Weights of a small mixture-of-experts language model, trained from scratch on English Wikipedia.
Size: width 768, 338M parameters.
Experts: 16 experts in each of 7 layers, 1 pick a token, a softmax router.
Training: a variant of SOAP for the experts, 1250M tokens, 10463 steps.
Below are experts of layer 2 (counted from 0) of a mixture-of-experts language model. Rows are named router (the router's row for the expert), up (a neuron's input weights, with its number) and show model dimensions 96-127. Each number is 500 + 50 x the weight over its row's rms, rounded and kept within 0 to 999. Numbers have three digits each.
After each expert's rows: "gets" lists some tokens that make up at least twice as much of what it gets as of all text. This comes from a sample of Wikipedia text that the model never trained on. Tokens count by the router's weight.

# expert 5
router:464570543494561483545509510423594519497672499438561382488423545465523482414525533523520479417504
up0:506478471519485485447514521502441526490474530442533501514497475534439501446574411534523535502553
up1:487529506432559474503487457470514482508568563411545501417465459434500421527428459574492471471457
up2:486463420527436483468525505525482475503557490465532583568451375557438461558537522502517421455482
up3:464434578567587478585519539440526525436617464469532458504497538414546482484450526526453526474549
up4:574543502563499464519462464577471552483477491527583598499579566544528497432552484436506581441535
up5:525462501421481514548448638462417487493531478556575348495500525471512446506423506489455439418549
up6:487496553527511494471578516485516526505527514500570489519414439495552460637437506492440490474548
up7:511553537435492460491479479478432463427487482636544489489471441455557520496450480556523489444450
up8:515518615455552512434555539563571521513506414419577542539485546472497473559545473522515467547544
up9:574495585589566500514511464462456546449547437541502579569516377505463514400430568438438405431475
up10:444502525439501452397465564695468576479495523579538462523512559541468581497566494578470444619473
up11:550495490434510627416523466511500451540430423567567602498478591505482536548471390438570504550527
up12:464515488491601539445544497528596567482549509550528494604586496488456438459449453488527473492492
up13:493444503523503593545532505464550478452479522473522497455548590522482479529539507467602494519529
up14:570514501458478524509545501540494512545500498469484568518444533631474531525521442582547470465445
up15:542500442569548542561486533568502497475567552418445431506483439513484502473483464555539470526518
up16:489571511483469571430562498541504411436586503514423486478555527496457570558453446592530436491385
up17:350512496534397542440446478482527452366454510470481526482555496547408459460516429417558522565459
up18:568502520526504565451526504535614583518600482553577503561466527577453464567523555486450438463527
up19:505464477494552508548509451492485508523534578550507535546534493425614504409567506470587635425571
up20:641593420516487444500522384503473516544575448501535492493538538557406397560496408576534492458438
up21:537520400401562450477466517510511470495442615422476496504519471502426460389541477416484467453505
up22:513458487584503532513580517548500467498474491518511391462542477513485521546490509536482488588527
up23:570479455563530502492451504476587466455566528604550490503546499537589539477507514457427474423599
up24:558603496504589479549463404504475563551520585463402432497521544503524421576544463368524498489543
up25:448438492532506532443558523501459543475575483573495465561495534552478530467547609464591482537478
up26:558469586549511526610512436473467599580479519407490546534471430444493449539472456445447450414443
up27:567628534526537541395495470496577532493612541485468560546463545539565546584478526532528600486461
up28:489498516569504471510536486495495396480478464499522550590508466599515496501502623408524471473520
up29:454540553512550489593562336489497395494517543533404569534540468580398528522547601447402449412566
up30:533444510471424394501515494478538574556557508521459468535507512531509455516463525511500495425564
up31:508475523517520454522458524550554541510550480523469494436505582488461440555427507475509530574571
up32:522481582500470520488487491525480506536505500599469569468536507526574541554505489409505462551503
up33:522496530526557510517517514477624514491499543530493517474505443484486452600562555485532447471580
up34:493413541500438583467502576540533583520438555538513542521551446529500475547419452428462546475521
up35:456544612484494458506491558572448568475540474554530432405470508465536418440558544502456428520429
up36:539448453409557500643512556499412479550580501484447506464568418554550521606567499444601449568498
up37:462547581436517486489511463539546506603516542494429544452399526440523414459461526492457522467549
up38:471482573455509550492499494482542496569494532522452527536587518472478545500496533442562518453579
up39:420498553591409429531505522609531509522518494513455460556532495411470542408395516510501467482606
up40:443357503466545537517511437459616415435562386485482474526506567546477461519576512483447540545632
up41:538499462454497388564467515503554466518495509468567518504456401434419548499464502479381519450469
up42:498509547527559528542591550545469544381594518556494473465607457454457604512455397511546519525408
up43:475589511462567466479625469457510496619524484401521426477486562455494532570552481523472449464555
gets: "\n", "\n\n", ")", ".", "\"", ")."

# expert 1
router:537578543576505456457469483531492502606562603559494475490455495547548588563568440545515441496544
up0:583597492506520602515612544505507524507485551457515512552382555484582524396574504446485436619542
up1:466516522588455490631470540502450452471478520511513499495501512521510497507574534394479462488551
up2:495591430550452480526521443503477534545526425489542506473460541475454553355508483455494468554470
up3:601500498437489462467537461467448510567493598496537488487569545502520468539508468448515540431552
up4:464502589552499484476491473503580533619482493479384596581579432393417552524460498497442564543453
up5:508486569439484551545470457494500515607552620542472448487508561446531489452513475513476454475422
up6:525553577429542452563529525427490556524440532543472499515439548525469504509418516547486461487501
up7:481475532481588498448566450380514433473555547407477502543464485515505486462460619490481592526667
up8:384518537441520513453452538469559513550414413415456443457523453559541508393407608591568493514522
up9:475482565514468604518460549494559464526411452503543531516594401338397502585519430507491457562432
up10:535460473429513465588489419456421453508471477438479532455496533590504487511474502539545473464448
up11:403509504622522505395571582561541577532454413546440504440570480464506496484454467616550498582496
up12:465577604481490535488452535397512594471541453596481579481503469492536530450547455534471469443486
up13:604440491439489417544539575547553442517447559530522459543473476465482430580463433564533485425480
up14:394506484434447423466584493499480511555590551539500494525478484527557535538542528490439483512554
up15:597482443485493496520482481429505622424508539556505513466442556585445526569496548564488550508490
up16:472429448497476572599424539399456451491504597521497499510558596482494440530428496518616521432506
up17:511373560496502442528512551607573461527638570533511447578561535489457496544420444547585511500482
up18:504603493450541548474535492465470495582471529587433580483531455446489479523540536506502521454553
up19:445527542440527454526513404481465523582542486493426506498469428504597509480523522474555508544488
up20:508398508504511510460449460509531440559592473506504524489562591575441427534462521535509548490521
up21:476409563464438414458497473499590479431485464540517580483493540460521501521469510459476525496502
up22:441507523436540509518576591528547552615503530434484554446502534543477469518498523441515529563487
up23:410537512522444452400515557531552451539505579488494471525513442388442430516420608454460468455537
up24:478618526444448532477476356453463463537524538450447556399536604532459590395504530567516497525642
up25:512517497469503528548376499432456403528489551474428519555529541490459543623466481514604548520552
up26:532477561537527500466453536392480510525422537498470430502557512461459471543476500518451509534551
up27:539487414593471437447482476472444465432537474504522486518456489543528502553488483495521488488488
up28:464516521414543511535434459568511531384520571608510532515471475579464510447449460508409484554594
up29:526483517503525579377536502373499498455452535537541457585498570481549462464536477424518474519430
up30:439481599547580566548523526521512433425528518522448494480506481567470482563550458488490508503479
up31:516561447504552510544512471467419501454470502523530515597490460542507499444467492526534383450581
up32:516421508557442598510502492574473433527552516592515497519567504550544499474469544502484509518549
up33:552497558479516437464477518496411486512564544520496438578458548499484482563373492536523485392504
up34:532551646508515521520469419513443542453554586494592456441531441487517515544418439507523430467490
up35:505456470513549589507424551499578528488511483499500551584538480559423491457482497477556503527467
up36:481563508561455528426463429439457562473493457513552452533467540494445546506434447433546458415611
up37:561533398394524496554508539503516522511488510525459409584521508550424424500471436472490490379478
up38:520486387422458393563516477428493465564553445555536568400465490535562568465517453475511591563501
up39:592533492493578539546446561487491463473492499512495536507532450454514527576558566468531516407439
up40:453486452554491548553470512449502552483455508502508503446443494618526437390476547424598510541528
up41:512448498487573499492517526442469427403486431549497450549446580564452537471437537493513456513439
up42:517429611522525434421539459459513479456545487571439479564400540491433542479556545468456485460497
up43:473539507513512445546456603480464492425462490510432524529468421528446434469556499518445472562541
gets: " | ", "–", " ", " (", "; ", "-"

# expert 0
router:438502490506490495552498500441455509525432442464519498489498411488513562607494489468483560472459
up0:485504502456574486501477567420495468540453440471540389470536574462521614533449523439573486482545
up1:531486467545439607591540468389455520523515457482378566485517514409494500506510453456531554498447
up2:495549464476509473542389481429433505442511480572609544446444510525511533532477538554413503509529
up3:485432532494450536345480484420535404421494536401439425518527486472549540527483506509454539560518
up4:538522576632534455548366506539449441514454498416538412500489456458522515458574529515470449514423
up5:474495557539534479526450458527412476579532513447522488480489515539544494546443414634518490493490
up6:494369548584367523457494598420580461503447519492508434462582526495447475587479455433454503536436
up7:550501523546462480486565556496501560565457480501458515578555416482558545500467503509399519557590
up8:551619591516535489408536502492484481481486447590456447522454541491489491421527454400570409493530
up9:445479501505541531513492536563451529508418469527551442535548532510499434470467610414451498428443
up10:470452496579577541500563467490539482474463522570510420575523505510515572501493453521486628400512
up11:514415420508469487503417575536523582516470383545504491404531459565583534501401539509510471602410
up12:448418526510554540467474528455510549456487442505465545536493479544432479473563467536476496518572
up13:510489532507431503442534557488468460405532464504489526428454462503486469620506574493448504501534
up14:572476530406457467483524457516533475499485448447473432449504525480429451555483522483432565436572
up15:474486459503477526444428403486519515449543453507561553551589413500470521439481524521511492499515
up16:500457508495520573512448523520432519541497537460571499548559494405383548572462534536600494513457
up17:449451534447581418532517449569495404408409437424539547516465517545444458535559522530436506521455
up18:568526523549515517451576451450518457481513491519525592428463563479414536588551521500549546550429
up19:470487475475492552486462502469439427541540570441479528550503479540487573502467568541594569394504
up20:485487488545494516494510593523511603528469568576505581531437410440501512535514467514494419440432
up21:515500517431481492467528525471565560507452489535570461485597578534524542623527551483504424493524
up22:379590455550537521521569521502486529492538458438495523515412436493461469487563470444486516584541
up23:450476490464509470596536489463519529485490465568514523487389580422512447512494600455454605509507
up24:445595453481509503551466496551379523545576449576504459422422477412533570559517411480417579603419
up25:559460452542546535455418513550393525571524593494530471509528445445535493466444422577481554449483
up26:476476559483442512514522482473469545525491584468583475537433472457498554516469574423475469452509
up27:462470522482487655471492477499538514537530601553548562534473461589368556553526473433482366519494
up28:485426499533528550504451461467457505420543470515458563498564458575538524510434493559531415522492
up29:548437420438584575572500449598583523504515531474522542479430425448495562562519461404540474471497
up30:448493539513451438524509431485520506466415564459456530518453488586511449582425541499436534427541
up31:493458484486588505579472475467464502574465487469582482505463491525493471454522468540498489495541
up32:427479427501518530466450476542476603494481462584594596467460399463516477552473467503572493441469
up33:517544519500551459534560467555576570468415537500558469589476432485453561557440536487508557524521
up34:530525513459415590563415488488437538430474482555460495470472389424525583449448444433506542480578
up35:591469525450524577506510492397537557543513537541588527562443496498438484500426541594577468473527
up36:501543498480625427397450533525472525465447542451487491408479518556518595468514535452479506547479
up37:494605542571485588461496522557470474369497597483519380613564454478475540515404467519507385527502
up38:583452516512503534466501472469398470434469642534427530497591511485462574556497565462529452525579
up39:414529489480520506629593519550375468505566483539460504442491470532457430395507479418528460498470
up40:512492475518502492587509570540492445530440494520554559460464513481556533516636489455443506526531
up41:496595566493519563480473555534384512472466488562487531396568453498435480550535543548567494434468
up42:496486433516399463523527531476562462472519568536481517480465557463540516535379454466474529460480
up43:515500423528547475451523570525588510479471545516534547401529428490531433522536457516541433462557
gets: "0", "6", "3", "4", "7", "5"

# expert 12
router:593531437474453521443500524460532574418492454485470469542474530534555386489541432594536508465478
up0:570522477561518459509456531583472509549549435513501504416613477409515541583526407429500506516518
up1:480496453461538484403496501488492463587472405472506481636527524517470492477497505541520503459478
up2:515505480492566517547472465458451580404555483430433515537528464445531544580500577438519512493547
up3:476549504456566525467474522555453553502447451512477510487449465462494461519438521501595486523427
up4:530437423516524470579487595434451510558490590469496452450458565453508548502589591466473506329575
up5:511545474533524482559526549476469472536416465572472503444497410431586538431440461488501448487441
up6:484492431496532542543452461537465494427447524523439494495477574550493530497528423491545509464484
up7:505483587529588479520441385580469470507454467462565510581594572578513463536504531512512567501504
up8:370538493514383549408506509555461619504636471558493497644461519458433448558603588480598500491519
up9:536566522527501512532489533511467484500451471524545528557449430532470420564450538529453543495547
up10:523487544485492478507449487488470517594513450422398541529496487494349522450477454491540455494522
up11:458519420497465499455441483519478462471551520508475588472482505514574414560447484503536408510414
up12:556490475470405586507473435464483530523510503520470494552427481474508504507522492414481465496422
up13:531486397471491456486460511450578495605584517494560436535562557585493470458470485468583501461499
up14:467430522499533561455466520507558430517426525476411473523467553487558580503518436404560539468481
up15:513460482465490448493503530516513536488487574527502501405489585507531593450533478554520536478504
up16:519527397487498515493529483532570445498522555513470455459490553478540467506514529532542506478475
up17:513569523540522541612551512421490500542495492522523551501444517549507476495455518399484509516488
up18:465522444542451430539489497569526494408517551533507477458443419563463455510434476520498404439447
up19:582499539472479543531447503522509588409461470549470446504529488499437525410526619568439454497544
up20:435456492492427457585506557649393472500562523550498472442527528526479496490486545417483549586562
up21:552494461514501586477471534509531536572613481433485534482467472483437560565440470511498569622494
up22:567433556437534571556543575525494462435605603525507444542443525386456555447503470545478491444530
up23:525448453470439504482469423504592451570571496519532469557471508441441468411439498529536565566527
up24:541487427453511438477527527565523587519497512582527523469516434517488399554422440445521593430504
up25:578531470500467463487537605479483588562505362430455530609562439476584499527511556608589476514471
up26:537540502543532442510490398575478468572432443495411510550548531526452584523450498513503529461481
up27:545535578517393482512569540466542520433484476537552483423467474484470524537469464483498492519485
up28:504589493410530469620417506614502431573559548559523547449534416540530506405434457550503495554478
up29:503543468553485501413374500495522571515472504503466446455539423566442511380471452465525490519416
up30:527509454481483506503567532564500465505526448574433483547449407469468494530551525430502595519500
up31:579529474450568543523457469489484477513482458513436460588504489532536484505445493580523511455435
up32:587451546517450490546489458464574444449428515519487458542415445431475449549478432559497480500543
up33:465582493531462464527460499455505503441458467492521532478508490372518464494509481445461342489450
up34:429582557604466494388453488510517474460446489469613407441455560456571429382516525527462506431463
up35:409523576491470432527519503439539446514560459449559489513520442488466437473578485551428461534488
up36:453570461450458461522485548436528512555565464477501636479490602482535385497542457560418552497462
up37:438567489489540552394536472493402464403616506430523528471568514461577595490479473522504389539506
up38:456463516485472439477549428403432460562550425536550445488415562582513549523417471544547433467517
up39:525493591578426519563483511502492504459454493481519601527410491458490514553453503530561612554482
up40:520534532553461514504483464450619518509503556440437537562469484567540537445475541473482522529527
up41:445508487578415498461544580581421543457510635470538512439469542530457370568465580516439554501543
up42:521542439532478474554522487504574525472483545495536561414572453563537554484449466589485490577401
up43:504501454506469438459569408440597563506451517475491479470535422480536534526511519472437515482476
gets: " of the", " of", " the", " for", " for the", " in the"

# expert 7
router:601471516477498497460519547671503504481570444511502484471518436508407460508477634463467515521543
up0:525499474576562476596520450559512518459524465459500494435461417545504556533443487525516467554574
up1:515458450510576555533544535442458492496500458460436513549588446458510538515528398506501499521518
up2:526504467421597575437552435516460390522433482477446502416553450560506543485470509432478463578483
up3:546495463464453499428514507544553468501512551584432562542526460535530539438510531485539503530508
up4:491559498496509498510523538454551484515549533395559508493526517479531503468446432432519547547553
up5:515481443477534499455558482470470538582518449463644486520429402553422551499470596448498563545450
up6:469433580498670534539518529497525470540520483502516438437511487453514468458541548465506562531498
up7:492528444516463584476434536472470522517497447442456421493563508511427507491609436425432468563528
up8:532452500512593619448552497526496471422432522551415541549465564494486544497461483587592485458444
up9:437427551533493574466540469524506536562451495489553555480508532559601594556492487535448496497517
up10:588483636509546451493544540526534517525536447348481481599539525495517549475496513548485521427459
up11:479484407455483496548525484454442539564427448436537489528519473480460457483464446443507535541528
up12:512509558556470527507496579527492570509689533415554468507443498505566579491490530473539464563422
up13:468501556469503501510501530536503468513621525499494544544478511472495650500539502531479558427468
up14:621479586573475531569570578427462534529483476449440499507426487504497483514533558539519485472455
up15:532544512501544509490558467607559452487472474568455501476506455528448547513617592527614459568477
up16:542525517540501460518451527529510509486506493436512476472598487498467528471492527567448531494438
up17:569467424555506560548495500540466516532516450575561488389485471602601471429518512556520550514471
up18:461468592488545502375546546503426543410451460489498527447573583437399413467608443553519476442508
up19:534460480465506486518548529524490557521475511515486543529392551456651475568512472540488504510484
up20:509547471537379596452426429486512550437514579480559450461544541536441514539574528561506471601564
up21:470472405451488524631465498586510478462541538450582485579432446467494465474510471449520557521484
up22:466451590556520532490591459536532574510512477485456536415487492495436486575498372413468482479521
up23:528553526475503447496550497479486483449504501544438452520501546545559465475519478404512483568603
up24:525515625455454515468480576561588551421535496542467549477396587531505512613476464554479520562551
up25:573483448493562485517503572554443499532597459522402496511557491506543569565433584436645432455448
up26:521462469555562483443507495500467522547478532586469494576503610527514582480450415558562459516498
up27:521458390405518461532437448433500502456557534562452481531387566491458491474606468464461414463484
up28:521518553520489468478448527429439580441520479472479488509431450379496626546597486474445525450511
up29:462525502453542488502455488518522484538466551628521484523425557431467473486558582461450600527498
up30:476444503482551479430512460601489472578522483494486452468493468505516609445452528429452430546479
up31:520501459495418498484658471361562513524534535494487524372504533551431467490536429496525478494410
up32:499464442402496439413539452435475399462451475463534476498472542553454470403375398491492531579588
up33:532562447492480483528513449501488536536538565456525481483481476516398542536500444465535442430445
up34:499511521551495511458497476453529641503457475561411501701464504513486559481419522501597438419468
up35:459464445557571532581518455457473475453564508486440544546457499566522509483466476541511453547509
up36:460498497575435428544506549468480442578492503509486434506521528538535470482575502496520523467504
up37:485540509511481611410513443497475436512487503445447399612514500511510494487442489446427522470438
up38:515453543489471523585489489456426560520579381532507449538451545576502485531494493475490559498394
up39:442498429573540445497514566538579482440535602433595504450487504516555524444474459634480538505515
up40:520460581487425530543468421503526496406481521496513479566479465497534450467473499450483458446475
up41:445395547530525540495521370530583576548539384523548501597483502504512451469513498505539516408517
up42:504556530545563553436548435419507508599542438414491483407492455468536522500449548528556487546596
up43:545407356525485592501501507468498533515509614523553496513474477550450528496543528470536426467561
gets: " |", ") |", "S.", " |  |", " U.", " United States"

# expert 2
router:543485476506519552508472505372610488470408470570458457432500477520479484498530572429591624540522
up0:549472455480497531512487482559504402473471453404513470480487556482488504512465515523574567453498
up1:453550567503513564474525526488520488510508503614469482523387432565567450483462477574490444555533
up2:517449408501520483466514564521482533570454544469481476443549452537492513467445417574522503443488
up3:634524507466526482588562443492526533490517517466572554513451461557463503448500557397416482504419
up4:540512465419568454499486396449478451480477601537546606523583546482517530559541365536523520542463
up5:477501463530549558475408464622577409480454398481551526466510558565448484461428615416510453535451
up6:458535469483440596508398658513537609546584524544584413560481504434466556480505589432500481514475
up7:565530543468510526514433510571508566476449409527479496510567394560465505448463539487455520446519
up8:441526441491450527443535434634473406541536461551531462479559529484443437470557530528488565517353
up9:523497582517517542518517509566506527597516436490505520492567471399538481493486450453510489502464
up10:384548542464452502461546531562480527580516528469616444490460416448534519501425518515508541514592
up11:566483517485460475479430571538462556491599452545497450495492532492534503502453554532582449398506
up12:452530470486460451578444580441522451452459532562546459417472553533534434488466471508516497520482
up13:421493557476471452492480485426538437489539488481546377468581441448559488513476355438548525408494
up14:495471490515543521444474450506515651530612441531487465503500537523507553474464566449539560485440
up15:444505517468495545371573462489521497574557438471473577434493517518468536382557350571572549487398
up16:499481461516485493517531481430494505485543570468506512461535499517611505561507504446582496598547
up17:444488569521478444546472517488420485536521538516400525371552529383478581491488497460531521480477
up18:530541477484453483521578524530469438489457516521468542504422500463464478505559455535536457549484
up19:494494495396495467478543442430434446489588535486487491491430504542581521648485479494525549466508
up20:488530550545529454572555405476491471511588483596467448518564491501494497478469488520501587503491
up21:401570356489438582488460576517423476499481476552502430565418450567485440411537399436476458488613
up22:524485589532544493379462518498582457466441547536396462408498520544491568518542530475470461467541
up23:476488457531497545544518622526549483467462414461478468453525551491420564493494467417532430531511
up24:526576431548465619559512506528490533489560430449441534453456543464611531455439424483411547566547
up25:546605566578545516465458495448518437540531480454501542430507513577495575499527519503431528460515
up26:536481550509516475457472437537448457542526406480507558579517533527505526585505548546495481463443
up27:534499524498501482595455546475484478460437513544384490543518576471459520633534472502445446542520
up28:607498452543421526495536457499525496436466482446416539437487505456493488550569545534462560521411
up29:596508504594571569539505545519548498489438529575479524545410448505574646411514523394506532601520
up30:536572542624569520565489529570510492465454435434484555598400561455563482501528512500512496544469
up31:609601614408584514523409431562592532538549352543532550387468521522513567528489567537519556472472
up32:576581501553416539526504451542481470505472516545601572427441460451422637445481513583504474503496
up33:458532526492449427600499564518461418542435490593492471473556446521489420532346497390456509559495
up34:538463530491536572487499450502447486445464492501475431441498454495445510431599444458498523501491
up35:464535482543570478526568470530512494572555465483484419524459504519481478526468458427428474475457
up36:444423564514521485494442410470549549433459552567519588510507508446515517450504587607496457586530
up37:474435460508503477375491412449523550564505489505538540440578631455573479455514523505552553502442
up38:590521512500397546504432479542426592542469477473543443492476491443503577519528462436487476489514
up39:435576451524464633560448557539516591606456488483473481625510420476509515486465506453522426575429
up40:587525499519493522461601509498448481446472576508539452548518418433562461585507511499591568513528
up41:457441486510475418516495457523555523588503509525507572520436482436408461617529436507518460521483
up42:499549533624461471508443491430552470481478406526523481518477522445527568585454487462526430551506
up43:460468490494500451431502569496442506585417570482571495518523563490503444479528488594513434394520
gets: "2", "1", "020", "017", "018", "011"

# expert 14
router:496493478604527522444457450476554459569601464453556525422582485510550521504449526487494406486419
up0:460433479474412498536491463467446451385462502458524521531478556495484568506484485533483524526474
up1:498590498579482458452495420555480521427517583401505537472465486561431400425452480454497495493470
up2:458512535409537512387464514411510530577359515535459540530474504555549530446545537550569500461510
up3:453526466560527526622510411445539506529491495426592607441550452494539503530548462529453367577551
up4:493547542445474514562370515612570408546472465530546600465474451445481462504503471536474454523478
up5:446496506397554498447519483472471498462600519550535475560563573468541550523557463642546391475493
up6:506466410559417470565558499503449515504500466531555450435468491589549512499548402571462449523503
up7:572493474427460425527493499521506507408430469466555515519586490423517468405472488530520579476531
up8:507479495475557447485464485480487552483458489463552458534524435549420474522413438576565446378461
up9:478472483550462526488430410499479463472467494515546446491480516454516466551495457582538486434529
up10:519503515468564489540540436473442414521582463526563528558507467563472461460410529378497539442464
up11:555502477392494418439469584515522504471542469480510525496513565454430412465504475493561485502468
up12:503551520468537531429572424450519544553527501444385491459393584569534497440525505616458537486450
up13:510556430515542553489516533486497518509559554484506491560426486482498481436514533504572400600480
up14:516443392447423592464504437494453514561467475452496473540520479471606499448513530506560549419510
up15:447501430434415477498451550541484561518599450529553543488479561521459460551518558460536509561533
up16:529472538412554578517431507536581458423574485556458469550498586551498546530425461484522542559528
up17:551530392498510563436472430550494446469472445523541423451544552501579522469534395409519414546449
up18:501485400467503476543522518545423558490528506521563475615483498496521475390462489486508524594506
up19:608516483462488531496480410561489483404549537480450563510373622552484500470476510542584520485545
up20:533508485519387492545507461499475486458603501557540464435486507474452504485336582504499522450549
up21:456481517508490496553573417477582437486572552479573512487439457583490520502471388460602516540536
up22:431480490483463507561452535539517527579506494536561449541476563520457561452497532437606557491555
up23:571544546522502590553451491519465535450577480474473515531469451431507527429448472487496509427497
up24:467503404465466550521481457528569553498412507469503520494532553588443381506470462603553514514533
up25:480521556496505521615575488438538448521450477540546458569471490533503415453404535513466455485545
up26:521573464493483491521468448447527477414598354445540495452549558420505508613493473426520481490462
up27:489581436492402492479432484517518491478489570511508593497488431435547517490578488477417509527497
up28:526494526429415446545527435499510466477434456507469537614516545472565512535481531567465470458461
up29:497472544528588536519507474425443526566512532433574552543566412512544481496519448547527487414514
up30:533444485475503546510444461516559466403460424542472487373520569566492550533566469450471513447560
up31:621564408559478552451529605504443486433614426476551511491530500502540567382440536426482452547502
up32:501549566545452499547550494356455535555532552534533456576416452454472511581509522450480410503512
up33:537577416546493546429510410516546523507488508473490498467540530446407527517469478551426548506551
up34:583505486498511543478511525490507454486588438487535489503470448444512366481468505504622453443507
up35:588493367575546413488478531591537587538495477488534609476447474501512629566440496436531452522489
up36:570558549491479458502499408418497469486640445501483505523501470502543435369436507460487554478471
up37:454449454539554536534525520536500503578462497506557475549374527390517451618543547502460420555468
up38:474475430453450557509500492508476501542492594492495478489496578507482502452501517419565701518510
up39:546518552509481557421579559494509470487543480446430474510425516483510493493526431422510438429510
up40:594478505406536561588494517527463416467471525528451458469435455427475506399529541496508499544526
up41:526455461569464521497501581514537536501489485558515424528492554458578568462472575469500456523565
up42:538455539455465459510476531486480506539474420472526464523493495500493479486498541572522490551514
up43:453485547492511487452540539438518470440627527524473376621531467571475342454477465543498501501449
gets: "===", "==", " ==", " ===", " =", "===="

# expert 15
router:513572551501478482580491518505469509498496476532513428487538543441466451440527600527453449452526
up0:534510505466471485519575419564506408526561497454544520537566484465434588431459455477536588574526
up1:504515543469434396501393589457433537461542450515516466422408453479585475522509523513496508562519
up2:521523552517509538556527575484546531443422433556446504509498458497464395589381498457479406508489
up3:423529440379427439583506558474487504476518493510419541488539502533453482525481518496423468488510
up4:449623483450466507542530607509559467393645485542463537426505447446500479472482525394515450453449
up5:502578507501462479502498484514421558481571552457504441476567491459438424513471483381516523442440
up6:553468580528455545499519525381566581409496493542495547453475492503451470493437449455399509553583
up7:479518428497492509438467477455487493543507433456473576475406451556389477415462527465582456540504
up8:387543583423423457549436520561458508514459506513440499460522443457468431422434476486499447562455
up9:518458520539569494482480463506522472542537534438603493556540532546538538563556476541471535535418
up10:506488547468492521558430445541498530614591424549511512484457543471382468622467553418500533439431
up11:553510524520486532510530462512579510555527414609423530457458455575471442474381525500523471518547
up12:588501538608424486519560550528484541489551539442434475531444472510478494477491446451580497460570
up13:534508505489551444385548485550532532427512560507428479605491447491443497514594435485541413530449
up14:536487532547541529518449507550534481502568509521482605498430526436566522465534576477553397518457
up15:536527410512525496468462527430458607506502539494512500348450526404467492478468534441425463498468
up16:435641491599499505517417472465568543495498574543511517491510454522510558499502408495416519492557
up17:484437510564496484572506559465473459432470605500551639488555587446545515568353483496553435444529
up18:373464521462479495437532503551535377511490497562431498499584536471452470505480559480497442466541
up19:475542535577492518531488557460439555553508539485555531465432546506516462541481433492520455545476
up20:479502380441486478504524594531486610436556453561563444491503561379520499488520530585544536460592
up21:485500478555502423524462528451476475459464577478478524534512390500528564471487527514468506494522
up22:528527526466448435496559528584533506440478512504425521507457532444487435541538485514421493561507
up23:506449485484504542480539555652548478520449540519524437513536469600447649484549510526465521517532
up24:544465448552483537423496398527590433403521533528475396543615507547570642512585446542522473497486
up25:401551511432577518525538533525379556666485503511532475351457567502527490560491509444501479517491
up26:565449565550524583544480401473389451524428446488531467560469565511508469498520533474548504462475
up27:399478499470536506530479517501581562484478481537551554407495487526495591562433442513437506501479
up28:510525462490466538525538429550561555509548441486577545505511414556466558541490506499472505485465
up29:500444509478518449508404541523546436373495550381419478440519484463530547533502519529534466548491
up30:542442549494471568507558544466559488512609519529428409472465501392491531561533514540538624510569
up31:527509515435562512501615550504609538532509457500480420493393440504519544488491494523505551512539
up32:510504520495530373541516523511478527556464448539452543535460585557532454514407541474496489485557
up33:418450467523446590574425459479518412392482509522479556414488510511572466503527459582528586555512
up34:502478518539513448588430560493519597560529500506574519460544475463571442477548461487524521508536
up35:415515474458480578482541573501572489446530583543497595450434638470578488415537498528524591435453
up36:501514467530585521564469428525535528531479471479463556497540499428535503450508610472530501517484
up37:478446526560518512576490451443489491540538530456524413548504570474467503463487563535568492594483
up38:513441471511554552529456559564432465505443598497438590446541526450554540577469471498553498452507
up39:447516448436488447546525545484485509433634522486501522468518420434541483521523398481501488477462
up40:565428470445461460484507512610492389567511557476507555503583442498488500464435424532481542523591
up41:485556521549425428571526584419443539428527541472474535490513508548551509502447467544458503486556
up42:525531573424523574480439497446491458389502524527466387508484491549578465505565508595476386487498
up43:506510485501463555505492383531565564481475485532546513549504534529514475493500523435440501500544
gets: ",", " and", ", and", " in", " or", " and the"